From a checkpoint of a small mixture-of-experts model trained on Wikipedia.
Experts: 160 experts in each of 12 layers, 64 SwiGLU neurons an expert, 6 picks a token, a softmax router.
Below are experts of layer 8 (counted from 0) of a mixture-of-experts language model. Rows are named router (the router's row for the expert), gate (a neuron's input weights, with its number), up (a neuron's input weights, with its number) and show model dimensions 0-191. Each number is 128 + 24 x the weight over its row's rms, rounded and kept within 0 to 255.
Before each expert's rows: a language model's description of what the expert responds to. This comes from a sample of Wikipedia text that the model never trained on.

# expert 28
It responds to: Table cell pipes. Pipe separators between cells in wiki tables, especially after vote counts before percentages in election results, e.g. 570 | 0.3.
router [137 100 100 108 119 134  86 129 128 123  99 134  99 157 169 131 121 151 131 146 162  96 116 141 151 158 140 123 102 107 124 140 124 141 166 136 166 122 137 162  96 128 107 126 142  90 108 128  97 144  91  83 152 129 148 110 141 123  98 115 141  91 153 104 118 109  99  91 164 134 130 103  87 152 141 113 135 130 105 124 128 130 132 146 132 134 126 156 157 101 129 177  85 125 164 166 106 102 120 146 101 140 135 171 136 151 145 138 108 176 149 132  97 143  83 123 172 148  77 125 135 145 149  94 165 151 153 177 138 113 130 149 113 155  76 163 163 139 102 110 115 108 107 151 114 134 112 125 144 170 150 169  96 126 174 171 134 106 147 144 136 134 165 135  73 101 138 158 108 171 104 111 109 135 130 118 136 149 135 106 111 136 115 152 146 118 137 114 158  78 146 152]
gate0 [141 136  96 131  99 155 149 179 130  82 149 144 113 129 108 159 152 125 110 130 135 138 124 131 126 115 146 131 122 104 133 146 134 136 122 151 123 148 155 185 123 115  86  86 119  80 103 129 152 135 121 116 153 141  98 151 138 180 170 147 123 127 156 142  96 127  97 113 145 117  84 158 120 131 114 129 156 143 141 167 105 151 123  90  90 132 189 144 108 137  90 130 112 140 140 106 132 137 114 127 125 136 155 117 157 137 143 107 175 121 138 147 123 162 130 123  97 156 107 138  91 139 116 148 157 108 119 118 121 140 160 118 136 123  96 135 170 106 149 152 131 148 160 165 153  85 154 137 168 117 193 131 151 129 143 122 138 136 120  97 145 160  72  99 164  95  94 120  99 111 149 167 135 158 121 123 184 119  99 131  97 113  88 127  85 124 168 150 163 128 103 131]
up0 [113 124 176 128 159 127 171 146 150 144 143 131 135 108 157 135 125 139 134 127 135 143 130  98 168 126 119 171 125 126 120 130 137 160 137 169 105 119 141  95 118 185 122 172 128 173 150 101 158 141 180 117 127 174 153 109 147 143 132 112 161 161 177 164 163 108 155 109  98 140 126 122 133 150 148 149 103 144 130 116 132  79 142  96 178 144 135 124 154 106 111 107 172 160 172 123 114 122  96  66 145 122 101  92  94 108 142  98 116 122 152 168 149 146  96 110 149 101 153  90 128 131 139 139 160  88 131 100 136 109 146 108 156 120 154 119 114 123 109 146 123 118 176 160 111 117 111 118 101 127 170 138 120 137 142 141 109 128 105 118 136  88 155 139 161 103 155 100 177 156 161 156 148 121 101 124 164 131 146 116 113 124 122 138 104 168 134 121  96 135 128 111]
gate1 [144 114 121 125 161 110  97 124 173 133 117 155 162 140 118 143  86 125 153 167  98 131 102 128 123 125 108  94 136 129 126 153 135 138 158 101 112  92 129 103 189 116 164 128 117 117 121 134 158 133 139 153 122 107 136 160 114 123 115 160 163  93 121 164 112 160  94 143  88 130 167 101 130 167  91 141 146 160 174  88 135 128 116 184 116 103 122 132 137  79  99 114  81  99 125 141 133 148 132  79 132 130 158 115 121 124 122 135 118 152 146 124 141 148 112 150  88 149 143 109 120  88 130 136 138 124 129 138 133 141 111  78 118 141 120 143 155  78 131 158 108 136 132 129 125 133 109 143 117 110 172 100 103 116 137 122  97 118 163  68 113 128 136 117 122 123 143 168 107 107  89 149 113  87 181 111 151 138 135 154 130 114 108 120  72 149 159 102 128 147 195 131]
up1 [122 107 126 106 167 113 118 108 153 142 119  72 119 130  91  97 117 130 144 152 104 126 110 123 154 126 109 111 138 129 127 195  89 108 137  76 126 154 177 137 120 127 156 100 142 146  95  57 189 166 138 153 110 125 116  75 154 133  99 123 159 115 133 137 135 138 104 132 128 138 136 123  95 200 121 195 169 156 117 151 120 133 100 116 144 106 159 143 135 141 141  93 113 105 114 113 101 109  96 136 139 158 135 123 152 115 182  54 179 150 130 134 127 107 143 120 109 148 114 107 153 128 154 125 100 134 137 115 122  90 124 133 159 146  99 162 155 115  89 151 131 131 125 117 130 149 131 125 123 130 103 158 168 116 134 127 143 133 102 134 168 173 126 143 131 110 115 143 159 127 126 137 134 113 132 150 120 138 136 149 100 128 101 140 123 126 118 113 157 117 136  87]
gate2 [121 148 147 105 107 147 149  92 149 109 128 154 142  92 118 107  84 116 119 194 134 132 156 152 152 129 118 111 112 157 120  95 111 158  82 168 132  90 129 155 161 136 146 143 132 147  92 163 134 108 161 137  81 154 151 118 134 133 138 140 121 183 112 137 112 130 159  91 135 117 103 160 162 134 154 124 123  86 128 157 130 138 105 103 114 158  88 128 123 113 134 151 133 162 104 156 114 119 120 116 114 115 135 100  87 125 132  82 102 130 151 110 114 146 161 170 124 120  96 155 119 140 118 168 126 140 104 118 143 166 118 149  76 174 121 118 134  87 138 144 175  92 123 131 101 170 137 131 153 135 155 156 138 137 126 126 145 140 108 128 103 121 146 138  99 154 192 141 113 148 117 120 100 103  90 111 147 115 135 147 191 177 110 122 132 118 135  91 153 138 153 142]
up2 [132 151 120 149 124 116 153 182 146 134 122 149 149 142 137 163  69  93 144 128 131 148 125 121 127 122 138 124 126 124 120 116  97 161 119  95 128 125 116 124 129  90 132 141  87  80 109  93 109 108 128 139 111 138  95 148 103 120 133 135 151 121 130 154 115 111  99  63 138 134 132  97 103 131 142 152 176 119  86 124 116 105 187 138 125 115 120 125  99 157 116 120 143 115 133 124 129 137 143 124 120  86 142 125 127 156 101 156 140 112 110 120 177  89 128 133 137 107 150 148 100 117 156  92 183 100  96 163 124  82 146  72 126  87 137 145 108 165 177 111 168 137 155 161 136 112 109 146 156  97 114 118 125 128 159 116 131 133 144 154 124 112 139 118 159 145 128 114 164 159 156 130  79 144 162 125  98 103  77 137  76 122 164 106 147 130 132 123  99 170 101  92]
gate3 [110 141 131 137 150 187 100 169 124 125 158 149  88 144 141 155 127 160  76 135 108 134 108 136 129  98 144 100 146 128  90 122 121 129 126 188 106 140 158 124 104 100 120 166 102 129 101 125  98 106 105 103 126 102 105 134 169 105 136 116 131 130 139 154 100 119 133 101 157 157 118 167 112 180 101 126 143  97 127  65 114 102 142 123 131 143  92  95 173 125 103 109 146 117 137 110 142 118 132 166 105 154 153  85 124 107 152 149 162 123 152 137 165 139 116 101 106 101 118 136 138 127 100 140 139  74 131 112 155 127 141 169 134 112  86 123 106 141 130 103 101 148 141 141 164 149 105 190 134  93 117 127  98 120 119 115 109 108  83 113 154 132 120 109 107 111 125 132 103 118 124 155  65 109 136 138 146 108 118 128 121  97 141 172 121 109 115 111 114 170  83 155]
up3 [129 145 108 114  68 130 161 170 130 100 107 135 162 141 131 147 154 158 131 155 146 132  92 112  97 133 142 156 134 147 121 114 121 128  76 191 133 119 152 212 162 107  91 127 149 129 141 150 137 129 119 116 133 144 146 132  99 150 119 132 118 139 172 121 105  96 101 138 186 122 134 109 155 157 115 127 129 148 106  72 120 143 142 148 107  87 150 160 123 147 102 118 121 142 160 156 127 109 136 108 136 104  93 127  97 147 133 120 118 110 111 133 130 140 160 123 150 140 109 146 113  94 151 148 120 123 159 135 130  99 123  92 102 138 134 124 116 103 134 133 113 133  96 125 173 148  78 129  65 143 106 129 131 155 123 161 117 134 173 184 108 168 149 115 125  98 172 120 113 181 124 113 160 144 123 109 152 137 145 106 137  94 157 135 126 115  88 119 150 136 168 129]
gate4 [114 151 118 142 116 118  76 156 128 109 111 147 102  83 121 125 155 112 118 120 136 111 159 140 102 146 135 100 134 173 144 160 156 138 164 158 130 116 167 113 120 151 131 122 155 120 109 147  95 140 152 113 127 126 178 111 132 123 109 166 120 111 132  81 147 138 134 172 125 128 128 148 123 117 140 168  99  90 158 124 101 111 152 124 132 154 174 141 110 146  86 118 133 150 133 119 141 113 170 146 163 152 135 143 117 105 116 155 150 113  72 143 124 159 162 139 124 143 105 163 158 167 146 134 142 112  97 124 138  49 148 118 117 101 161 143 133 143 136 171  90 125 160 138 170 133  95 102  99 167 111 141 122 100 116 135 124 130 126 151 178 159 117  82 186 143 158 146 128 169 159 145 131 130 139 147  99 156 158 142 115 142  90 135 125 183 112 124 120 119 129 113]
up4 [147 106 152 161 131 123  79 114 155  94 135 142 103 126 133 136  99 103  81 138 146 109 147 116 120 153 115 135  88 121 121 148  81 139 108 138 159 153 128 107 140 125 107 135 138 124 103 133 161 110 157 113 140 106 147 102 150 112 112  99 137  99 129 157 145 138 110 146 126 131 100 154  97 175 116 122 146 145 154 168 113  46 131 105 116  84 133 108 115 133 132 120 107 113  75 119 121 151 110 128 119 136  97 129 113  76 138 129 109 110 122 138 156 138 105 105 129 131 133 119 111 136 131 138 153  99 135 102 144 147 153 105 162 105 183 161  83  87 141  86 127 119  98 155 124 105 136 158  74 116 154 109 106 113 143 144 134 156 136 137 190 154 127 115 169 137 163 104 118 145 133 144  89 134 144 130 118 131  99  98 105 144 160  74 177 147 137 147 169 173  98 118]
gate5 [166  81 172 158  85 105 137 114 119 149 130 110 172 146 146 107 125 145 115 113 134 128  96 148 123 139 168 163 142 151 119 132 174 188 112 167 136 151 155 143 134 143 147 145 167 124 120 122 116 158 100 192 104 127 109 127 128 136 103 131 126 151 158  95 111 158 148  91 157 156 160 133 115 154 145 111 139 110 101 149 114 124 126 121 162 100 151  96 122  96 103 136 114 130 163 133 139 118 120 102 110  97 135 126 126 165 139 149 145 120 131 100 126 116 147 131 115 132 119 165 151 117 141 116 105 132  95  97  93 148 129 121 129 151 161 118 116  67 120 124 151  87 110 125  75  91  93 112 181 142 139 101  90 139  93 161 124 137  91 145  97  95 109 108 122  97 191 152 144  99 158 136 145 128 156 134 119  97 142 118 155 124 166 130 115 122 120 119 107  84 106 137]
up5 [166 158 110  79 121 134 142 107 120 103 146 167 104 123 111 107 137 119 136 142  98 141 141 124 162 117 152 104 133  92  91 131 122  90 148 125 159 163 108 112 140 131  97 163 118 141 125 116 148 100 156 123 147 132 117 152 191 143  95 128 148 142 112 124 121 157 136 141 129 111  54 111 119 120 117 136 105 115 136 100 131 127 140 159 152 126 120 147 141 156 138 137 144 100 128 120 120  91 129 132 171 128 125 120 185 143 118 157 131 103  81 100 125 147 169 107 151 139 100 136 152 125 101 126 137 132 102  95 107 101  95 142 176 158 123 168 163 157 108 124 121 170 186  91 149 150 162  77 162 140 120 128 106  81 132 120 124 163 165 107 104 122 145 118 146 135  57 127 109 169 151 141  93 161 145 162 110 130 115 118 112 115 157 131 146 156 126 104 113 144 137 143]
gate6 [125 160 136 121 199 115 134  89 136 161 163 122 114 136 114 134 167 152 144 108 120 139 105 103 125 127  98 162 143 125 179 159 125 123 128 114 119 126 111 128  55 157 121  97 118  84 126 115 118 127 130 150 102 179 138 148 141 139 105 122 134 106 141 141 177 122  88 135 142 116 101 141 135 110 126 150 142 133 177 106 109 110 147 157 146 115 179 162  95 131 176 144 149 152 160 143 138 124 138 138 108 119 162 132  57 106 118 152 141 147 120 173 138 100 132 110 143 138 159 149 116 126 135 138 149 120 139  96 141 116 121 103 111  71 118 140 124 115 120 129 135 112 119  98 147 126 143 156 107 173 161 144 167 105 131 105 156  83 102 160 120 146 124  46 150 111 114 110 150 145 131 138 149 134 126 132 129 115 146 153 106 129 113 107 155 115 179 125 133  97 124 168]
up6 [123 129 141 155 141 121 158  80 104 152 117 134 155 142 103  97 138 102  95 114 132 118 117 145 118 122 163  86 170 149 122 111 123  86 103 163 127 153 116  95 152 111 142 169 107 134 134 159 102 124 110 135 173 151 155 103  97 137 111 130 144  92 110 142 147 135  94 184 143 153 142 130  92 136 145 176 126 130 108 125 145 113 133 109 161 111 139 177  89 121  94 145 169 129 114 132 165 125 141 139 142 105 106 155 127 142 137  93 147 130 102 129 108 108 127 129  88 141 160 143  98 118 122 139 110 159 161 156 136 151 123  99  76 151 121 147 181  88 121  89 105 104 110 130 168 116 147  99 123 135  69 152 145 142 121 152 134 148 141 124 175 124 161 136  99 151 155 159 170 117 136 114 147  88 154 136 133 165 113 104 131 137 107 133 127 102 171  95 166 126 169 121]
gate7 [141 157 146 138 131 156 105 101 133 103 126 154 155 156 112 113 148 118 133 121  75 118  78 111 113 120  93 116 112 107 131 137 149 121  94 137 150  88 114 139 106 137 137 118 113 115 131 162 153  93 103 163 157 152 117 162 136 171  79 153 129 122 146 100 117 144 132 118 143 163  97 122 133 135 169 121 132 140 103 115  95 117 139 128 142  93 133 156 100 121 144  94  91 125 127  99 132 117 138 125 153 107 100 108 111 140 129 102 117 160  89 135 177 114  87 128 102 126 121 101 127 127 101 186 128  77 138 108 100 120 135 131 117  92 150 167 165 138 143  97 146 134  87 153 139 154 102 107 127 136 133 125 117  85 121 157 139 129 137 177 108 115  95 135 151 100 121 117 104 121  95 110  72 178 107 103 141 106 145 113 144 174  93 133 100 129  65 163 130 143  89  86]
up7 [140  96 113 111 139  99 169  98 130 110 124 124 177 147 104 129 143 134 144 144 157 142 118 163 120 114 158  88 130 100 134 112 109 117 132  81  88 155 123  96 120  95 106 151 116 177 144 137 142 137 155 133 129 109 112 103 141 143 124 107 118 140 114 119 178 143 116 139 165 118 121 105 132 132 141 180 152 118 144 141 134 111 112 109 116 108  44  97 107 128 125 130  91 109 126 131 126 128  73 176 111 119 172 111 139 108 135 109 119 148 154  78  73 135 180 170 146 111 150 113 146 141 153  80 128 155 122 116 113 130 138 153 133  98 169 149 157 110 138 129 161 154 132  73 128 134 155  97  85 100  90 122 121 157 151 160  98  85 110 126 158 117 138 113 141 108 151 114 132 134 140 127 138  96 183 129 151 108 128 161 125  87 129 127 137 136 140 102 143 121 122 137]
gate8 [136 131 126 122 133 168 107 131 100 125 114 110 154 127 139 110 133 115  87 137 150 101 164  97 140 151 160 149  64 132 133 129 112 123 142 151 138 129 115 156 127 126  84 130 130 130  81 116 106 128 145 129 131 151 110 133 133 128 136 168 135 106 152 165 146 122 113 105 119 105 131 147 140 118 117 123 123 133 162 164  97  99 122 134  87  98 200 135 146 106 139  83 122 140 144 104 103  82 105 177 108 124 164 114 110 135 115 135 123 125 117 168 151 158 158 147 104 135 122 102 146  88 120 148 143 169 157 124 117  95 122 126 137 118 108 161 157 114  85 155 112 146 119  71 139 146 147 163 178  96 141 155 149 119 139 111  76 177 148 138 125 111 148 121 104  97 161 140 114  90 150 142  84 166  92 108 111 168 173 115 167 114 111 146 114 106 145 133 151 149 164 120]
up8 [136 150 143 123 113  95 117 118  98 153 109 143  71 131 128 137 110 111 119 107 156 117 123 156  92 179 137 138 156  94 133 132 150 139 102  73 121 159 111 147  98 128 120 177 146 129 109 110 156 136 129 123 130 104 138 137 167 131 107 158 138 132 131 122 125 141 114 134  85 143 131 165 134 116 105 125 110 118 120 166 139 138 103  98 173 128  95 148 114 135 130 128 117 102 141 127 194 114 113 133 123  85 170 110 164 152 113 129 127  95  89 120 153 126 126  83  71  86  87 128 161 109 132 106 141 102 149 147  70 117 125  83 135 138 121 138 129 141  81 145 103 173 123 161 128 154 173 148 108 152 111 124 159 160 159 152 108 127 151 124 138 151 124 154 140 136 134 141  88 105 111 113  92 163  93 116 113 131 112 142 135 112 122 135 141 154 158 145  80  69 160 130]
gate9 [ 97 130 115 128 141 130 123  88 110 122 145 158 107 157 158 102 108  98 147 130 121 104 186 101 101 129 108 131 158 107 129 110  68 154  98 126 137 141 168  50 141 121 114 120 147 119 131 119 116 129  89 102 126 132 122  64 123 112 125 107 121 140 145 124 136 153 147 150 116 130 134 150 160  79 103 134 141 103 125 122  93 117 118 110 155 107  93 128 148  86  67 136 128 153 131 111 169 155 149 119 129 158 127 144 146  83 145 116 147 140 141 112 112 130 119 130 114 122 125 108 113 141 145 122 131 137 133 153  90 133 116 126 144 109 156 105 115  89  67 121 161 150  96  87 167 143 117 140 120 189 150 166  92 101 132 135 133 141  94 167 152 113 135 149  87 131  96 108 110 134 138 119 105 114 131  86 104 169 143 119 127 116 106 131 150 118 158 140 108 193 154 122]
up9 [142 180 100  94  94 157  94 151 165 153 157 125 152  86 103 112 151 161 104 143  94 122 115 134 119 111 113  90  95 148 158 117 160 122  80 154 144 111 155 154 140 130 124 123 130 125 107 123 159 175 125 138 145 113 155 127 175 136 101 147 155 125 139 109 154  83 139 139 137 126  94  98 151 178 118 189 143 122 122  98 122 106 147 107 186 147 132 123  98 117 135 150 164 171 153 149 168 169 140 120 162 133 109 110 107 111 144 100 149 124 168 125  91 144 123 134 110  86 105 128 187 135 100 118 138 144 139 130 113 131 117 157 174 140  88 142 140 157 147 148 124 142 149 141 115 155  97 107 107 120 124 142 141 118 144 146 124 106 134 130 149 156 129 161 115 158 130 126 126 105 138  85 126 162 131 145 140 105 162 166 132  74  96 129 139 131 169 123 127 159 124 126]
gate10 [147 155 149  66 130  81 147 135 124 132 127 114 148 124 138 104 139 152 115 142 160 138 149 108 138  85 139 129 114 131 106 116 110 143 169 143  95 145 150 153 101 108 128 155 125 137 129  74 155 138 117 106 140 179  96  82 134 123  90 145 127 117 126  92  98 133 112 132 166 110  81  89 150 138 183 112 125 122 195 136  68 125 149 165 142 127 131  99 114 135 103 155 133 109  97  73 146 145 150 161  99 104 135 136 115 110  91 123  74 141 140 111 154 169 132 143 132 108 153 117 112 134 111 128 131 165 129 153 133 156  92 138 144 111 143 105 126  99 132 110 119  90 141 113 129 174  89 126 101 110  71  88 142 149 141  86 104 101 101 135 156 127 139 127 111 134 150 129 112 109 121 158 121 108 145 114 108 114 160 133 147 107 154  93 147 119 150 142 123 121 158 146]
up10 [120 147 117 175  66 120 133 151 122 135  72 122 140 120 103 121  98 116 125 168 100 161 127 146 116 100 155  92  93  98 135 118 137 109 116 137 143 111  98 163 161  71 147 101 152 123 134 146 142 154 127 114 160 128 128 106 131  98 133 127 184 103 157 113 143 122 145 124 117 129 154  77  99 133 115 129 135 107 152 126 147 153 127 184 151 115 135  95 164 142 105 130 121 118 127  93 118 126 153  97 120 152 125 154 110 104 111 148 147 167 123 185 138 142 165 113 177 112 132 102 131 136 149 111 149 124  88 134 122 124 127 143 122  88 140 145 165 119  88 157 140 104 136 114 124 160 122 138 171 122 102 131 100 138 142 100 154  78 120 121 121 119 170 144 123 135 165 155 136 129 111 111 106 164 130  91 125 120 122 161  75 131 160 127 121  99 153 146 158 174  68 128]
gate11 [ 78 112 110 136 164 111 138 130 105 154 144 151 136  91 144  74 107 133  94  76 141 125 134 136 137 146 142 102 160 135  92 169  77 195 115 131 141 100  80 170 124 134 152 103  86 116 145 199 125 130  89 144 111 116 114 131 105 104 129  86 132  95 150 155 140  94 133 131 102 144 137  71 158 118 109 116 116 136 116 121 140 141 109 132 128 108  94 132 129  86 149 120 141 107 137 135 128 124 152 135 130 111 123 108 158 140 121 163 163 138 103 124 128 135 139 137 136 120 164  66 121 116 121 125 152 131  98 152 146 135 126 129  79 116 147 130 145 108 129 120 102  94 118 137 144 125  88 139 163 120 110 153 125 156 118 156 127 156 152 139  95 168 155 134 102 161 130 128  87  82 161 170 135 123 169  92 162 122 131 125 107 117 134 149 126 128 167 105 141  94 117 105]
up11 [117 145  89  96 140  98 121 147  53 139 136 111 158 124 115 124 111  83 114 133 139 155 127 136 159 112 104 163 125  76  86 162 122 161 126  83 155 108 124 134 108 101  86 103 152 125 148 150 119 154 152 114 135 130 158 109 108 137 160 131 165 121 120 111 157 141 116 106 102 135 145 141 144 121 151  91 133 138 110  86 135  94 116 125 123 130 142 128 142 112 133 137 125 117 131 100 126 132 161 129 152  79 158 111 107 134 150 151 177 119 132 102  90 100  56 138 122 102 159 115 136 109 131 131 119 128 120 128 146 120 154 127 125 152 154 154 138 161  97 141 120 155 165 117  96 142 102 127 123 132 110 125 138 148 116  94 111 163  99 119  64 133 141  90 146 115 101 146 121 127  92  87 127 156 141 122 138 142 159 173 146  75 112 185 141 123 169  87 146  85 136 114]
gate12 [125 124 143 139  91 101  85 118 124 141 166 151 114 127 150 147 118 156 148 137 105  92 133 141 105 102 155 126 161 137 158 149 136 109 124 120 122 181 166 139 125 142 107 175 127 168 142 161 181 129  97  92 121 108 145 137 139 110 142 120 139 106 121 102 144 151  94 139 150 168  99 119 126 121 109  83 153 138 103 135  64 136 138 138 123 158 122 166 100 163  85 135 130 101 106 125 168 139  94  83  99 127 166 110 149 100 120 132  99 171 143 150 106 120 138 179 145  96 139 133 152 133 107 112 140 127 111 122 142 107 103 135 139 151 122 144 127  87 128 161 140 125  87 116 134 136 154 145 152 132 153 131 121 122 138 129 150 148 132  81 141  98  90 152 145  97 152 159 117  80 169  72 146 147 130 148 160 111  78 108 141  86 146 126 133  98 117  97 133 161 130 152]
up12 [136 107 114 115 139 147 124 120 151 133 124 112 138 115 145 154 156 131 138 104 152 149 142 129 186 173 118 103 121 107 134 150 103 135 135 141 105 103 135 123 146 137 171 130 150 104 157 100 143 152 118 152 140 141 145  93 144 154 120 129 100 172 136 133 139 135 149 107 121  69 195 164 119 126 106 144 137 101 124 145 156 163 121 136 119 157 157 163 117  97 144 100 104 128  99  67 130 150 112 121 150 111  87 109 118 128 127 141 156  80 103 134 124 155 100  86 180 166 136  98 109 110  99 145 115 130 151 124 147 117 121 135 135 148 137 131 161 114 186 155 121 139 143 171 148 144  97 156 145 147  85 128 143 125 149 120 160 126 160 144 137 150 123 146 121 113 124 182 112 116 116 139 168  93 121 155  97 163  82 184 124  81 124  94 153 134 162 104 132 119 164 134]
gate13 [120 137 111 168 140 139 147 101 183 109 130  77 132 110 155 107 150 134 153 126 131 153 116  87 101 142 110 115 156  94 100 100 126 151 120 118 131 110 116  83 129 150 127 168  87 156 128 122 158 139  73 114 186  72 141 109 112 109 117 109 127  99 106 152 176  81 131 136 127 115  95 129 104 121  92 152 130 133 147  80 170  80 112 104 138 139 165 145 139 102 120 131 100 138 119 137 147 155 137 152 130 127 116 115 109 146 123 115 127 117  96 107 105  83 160 162 123 133 112 126 170 145  94 122 140 127 148  98 135 149 135 143 126 160 150 104 114 173 124 139 140 145 110 160 127 141 147 172 141 142 167 143 142 161 123 144 110 119  86 149 135 150 168 140  87 130 124 159 114 124 167 137 147 144 153  82 157  99 130 103  82 107 144 153 159 153 117 120 142 117  97 122]
up13 [137 128 143 117 144 126 146 158 165 152 122  93 125 146 153 120 133 124 127 109 147 104 102 109 165 133 125 135 134 168  56 165 129 129 117 135 110 108 103 145  94 119 150 156 154 117 116 122 137 156 110 143 118  91 137  99 121 104  85 121 128 149 161  99 109 128 103 155 159 149  95 138 146 112 132 154 182 125 104 124 128  91 111 141 123 127  87 136 125 152 117 135 140 148 128 130  94 136 140  78 131 129 113  80 112 132 118 160 114 136 113 135 133 128 156 132 154 106 119 161 157 140 118 128 110 107 119 153 137 138 117 152 109  96 121 139 156  98 181 154 115 167  85 129 141 143 139 149 119 122 154 121 150 150 165 110  98  98 123 130 110 143 159 135 137 120 114 111 153 140  99 142 159  77 207 108 173 130 136  96  80 113  88 147 108  83  75  68 137 154 112 161]
gate14 [118 102 162 108 126 107  91 122 126 139 139 110 143 120 139 150  76 121  87 120 121 117 177 103 105 137  85  92 141  92 106 127 136 162 158 131 140 117 153 121 100 114 106 150 143 145 106  91  87 150 122 155 129 123 129 161 101 126 128 119  98 147 110  50 115 121 149 120 101 135 145 133 139 138 125 123  98 128 128 125 139 118 154 156 121 127 200 175 114  71 121  90 182 136 161 139 165 142 109 100 143 158 146 136 133 139 117 122  80 152  87 124 114 125  89 118 119  99 121 133 114 190 123 143 115 119 145 130 129 113 125 116 129 109 158 151 125 150 117 143 169 168  95 129 144 140 106 160 119 150 154 131 145 110 119 140 116 132 141 113 101 141 133  60 160 156 101 142 120 128 130 148 151 169 100 116 137 113 135 163  91 147 100 148 112  87 123 120  83 152 108 115]
up14 [102 108 105 100 106 144  91 151 145 172 125 124 152 122 115 134 157 121 129 107 107 140 117 125 147 126 159  93 119 123  85 126  89 134 161 141 114 111 124  93 151 128 135 140  76 150 139 103 124  99  83 138 114 166 122 137 139 117 106 130  91 107 120 106 126 149 145 114 151  96 160 176 140 179 128 151 156 100 171 109 154  80 150 132  86 117 135 142 120 130  90 147 136 142 161 145  70 144 134 187 115 148 140 161 113 116  81 107 118 134 170 130 119 123 108 156 155 162 128 131 119 130 112  99 157 115 120 128 140 142 163 162 148 154  86 152 107 104 138 145  68 164 132 110  93 131 144 130 106 120 111  96 113 108 100  92 172 149 138 141 142 121 138 126 148 153  94 103 139 132 130 132 128 117 139  86 123 119 162 197 114  86 153 133 114 132 141 116 119  94 121 104]
gate15 [144 112 112 137 132 100 121 134 118 142 134 128 138 191 121  91 144 172 111 133  84 154 112 112 144 115 128 139  89 105 128 139 121  66 138 149 177 153 104 128 141 137  42 143 126 102  94 119 156 154 121 106 128 131 131 153 145 104 134 116 135  97 109 139 109 105 155 106  97 127 140 124 107 175 113 126 111 115 161 127 101 130 142 139 128 159  84 140 133 166 117 134 140 131 153 137  83 121  77 125  99  91 120 156 121 130 114  99  79 114 120  98 116 150 174 181 100 103 142 145 159 116 137 125 171 162 166 126 153 124 150 149 122  93 131 139 170 167  84 129 119 139 143 140 111 127 132 145 152 105 164 106 134 134 136 112 140  97 132 109 115 115 147 158  97 114  98  93 123 127 116 142 101 107 145 133 158  85 141  89  96 138 131  94  89 128 168 139 119 118  98 120]
up15 [131  88 133 146 110 145 126 146 111 112 101 120 158 154  99 119  84 136  90  67 153 149 212 111 101 141  95 106 116  93 132 120 146 141 123 141 138 120 158 102 119 126 126 130 134 141 125 116 139 146 114 104 146 108 145 112 105 139 116 136 136 133 143 127 128  91 115 172 120 117 102 115 168 126 105 120 175 120 153 104 150 171 126 125 109 155 138 104 137 100 122  76  82 146 159 113 128 163 136 131 169 135 128 130 162 151 132  86 121 123 133 118 128 133  86 134  93 113 124 164 132 119 148 204 186 119 155 140  73 105 130  93 126 153 104 125 138 144 117  89 124 119  92  99 124 113 121 131 152 125 128 113 142 166 115 120 182 109 149 136 160 159 143 108 142 180 106 113 149 131 112 131 165 146 156 143 132 131 131 171 104  84 130 121 149 152 137 119 123 121 174 133]
gate16 [134 133  50 110 141 110 126 102 163  89 154  83 189 142 128 151 166 159 141 125 109 121 111 157  87 136 108  54 128 130 116 151 134 181 110 113 155 124 118 154 148 130 154 132 127 128 156 190 101 131 114 135 163 128 144 146  99 152 110 138 159 131 147 148 134 124 123  83 150  99 126 149 125 155 136 104 172 133 136 118 115 159 123 135 141 133 137 121 112 118 112 182 103 113 120 131 161 132 131 139  95 135 108 181 159 132 109 133 114  96 101 148 114 165  89 125 103 142 158 153 116 140 112 152 124 110 142 157 127  89 100 152 139 150 117 133 128 163 123 152 134  67 112 132 123 121 132 126 157 147 181 136 151 145  94 128 105 111 132 155 120 163 124 117 147  99 155 171 122 134 124 146 135 129 115 109 138 118  98 141 132 140 179 114 113 109 145 154 164 175 128 111]
up16 [112 130 136 179 120  98 149 153  80 130 133 191 127 137 123 106  47 140 130 106 151 166 136 162 145 140 142 136 114 144 168 130 132 140  99 154 130 160 148 114 122 143 133 150 125 153 141 133 120 152  77  80 141  80 147 143 137 125 131 122 141 132 103 115 118 129 100  88 103 144 132  98 144 146 179 133 117 165  91 125 125 157 152  92 119 146 150 152 128 165 156 177 156 169 107 146 158 124 108 127 126 124 138  77 171 132 102 136 124 119 121 109 160  81 109 114 130 112  92 155 116  96 133 124 140 115 114  93 147 120 106  96  98  96 123 134 100 134 160 191 146 125 169 130 120 112 151 140 129 169 121 148 148 134 163 118 145 114 141 103 162  93 112 130 130 153 138 116  88 110 136 127 104 149 113  97 106 136 147 129 168 128  90 137 118 143 110 143  92 146 103 121]
gate17 [164 171 130 163 121  59 151 130  85 121 134 104 110 121 133 126  88 151 124 118 132  89 147 153 138 109 125 119 145 143  90 147  93 158 123 135 164 101 140 135 139 138 147 110 127  58  91 137 127 110 152 112 138 141  88 140  90 102 128  98 124 153 130 124 156 126 143 150 117  79  99 129 124 130 116 153 122  95 124 143  93 105 159 115  86 141 144 127  91 110 101 105 129 128 115 143 127 127 118 176 127 142 114 145 137 112 153 124 141 110 116 118 169 102 126  95 130 114 171  96 137 116 165 162 137 113 146 161  79 145 104 125 154 116 122  53 133 146 136 129 156 134 135 119  71 146 121 139 155  83 166 134 127 135 140 108 131 132 140 162 139  95 142 121 119 148 123 132 153 145 104 121  95 160 183 118 104 132 140  84 104 160 144 151  96 169 138 155 153 158 113 109]
up17 [117 135 121 119  89 169  92 133 123 141 112 189 109 109 176 137 151  86  98 147 156 142 120 171 137 147 126 113  90 142 165 119 135 113 105 128 133 130 152 125 130 135  82 122 161 103 164 150 129 165 102 168 138 117 186 124 147 143 150 129 154  87 167 124 114 157 135 110 148 164  97 153 151 170  98 171 131 158  95 155 105 170  74 156 150 120 167 156 172 121 166 139  96 146 127 127 118 143 120 152 119 134 134 130 121 138 109 109  99 129 163 119 158  90 144 138 138 131 116 119 118 153  97 128  76 139 121 135 156 105 100 173 140 158 157 159 160 121 139 113 119 141  97 122 133 129  98 117 122 140  81 136 112 170 123 147 147 132 139 106 134 132 125 114 108 148 115 163 119 143 111 155 140 130 134 111 143 111 111 171 160 155 125 120 135  70 127 136  95 136 114 100]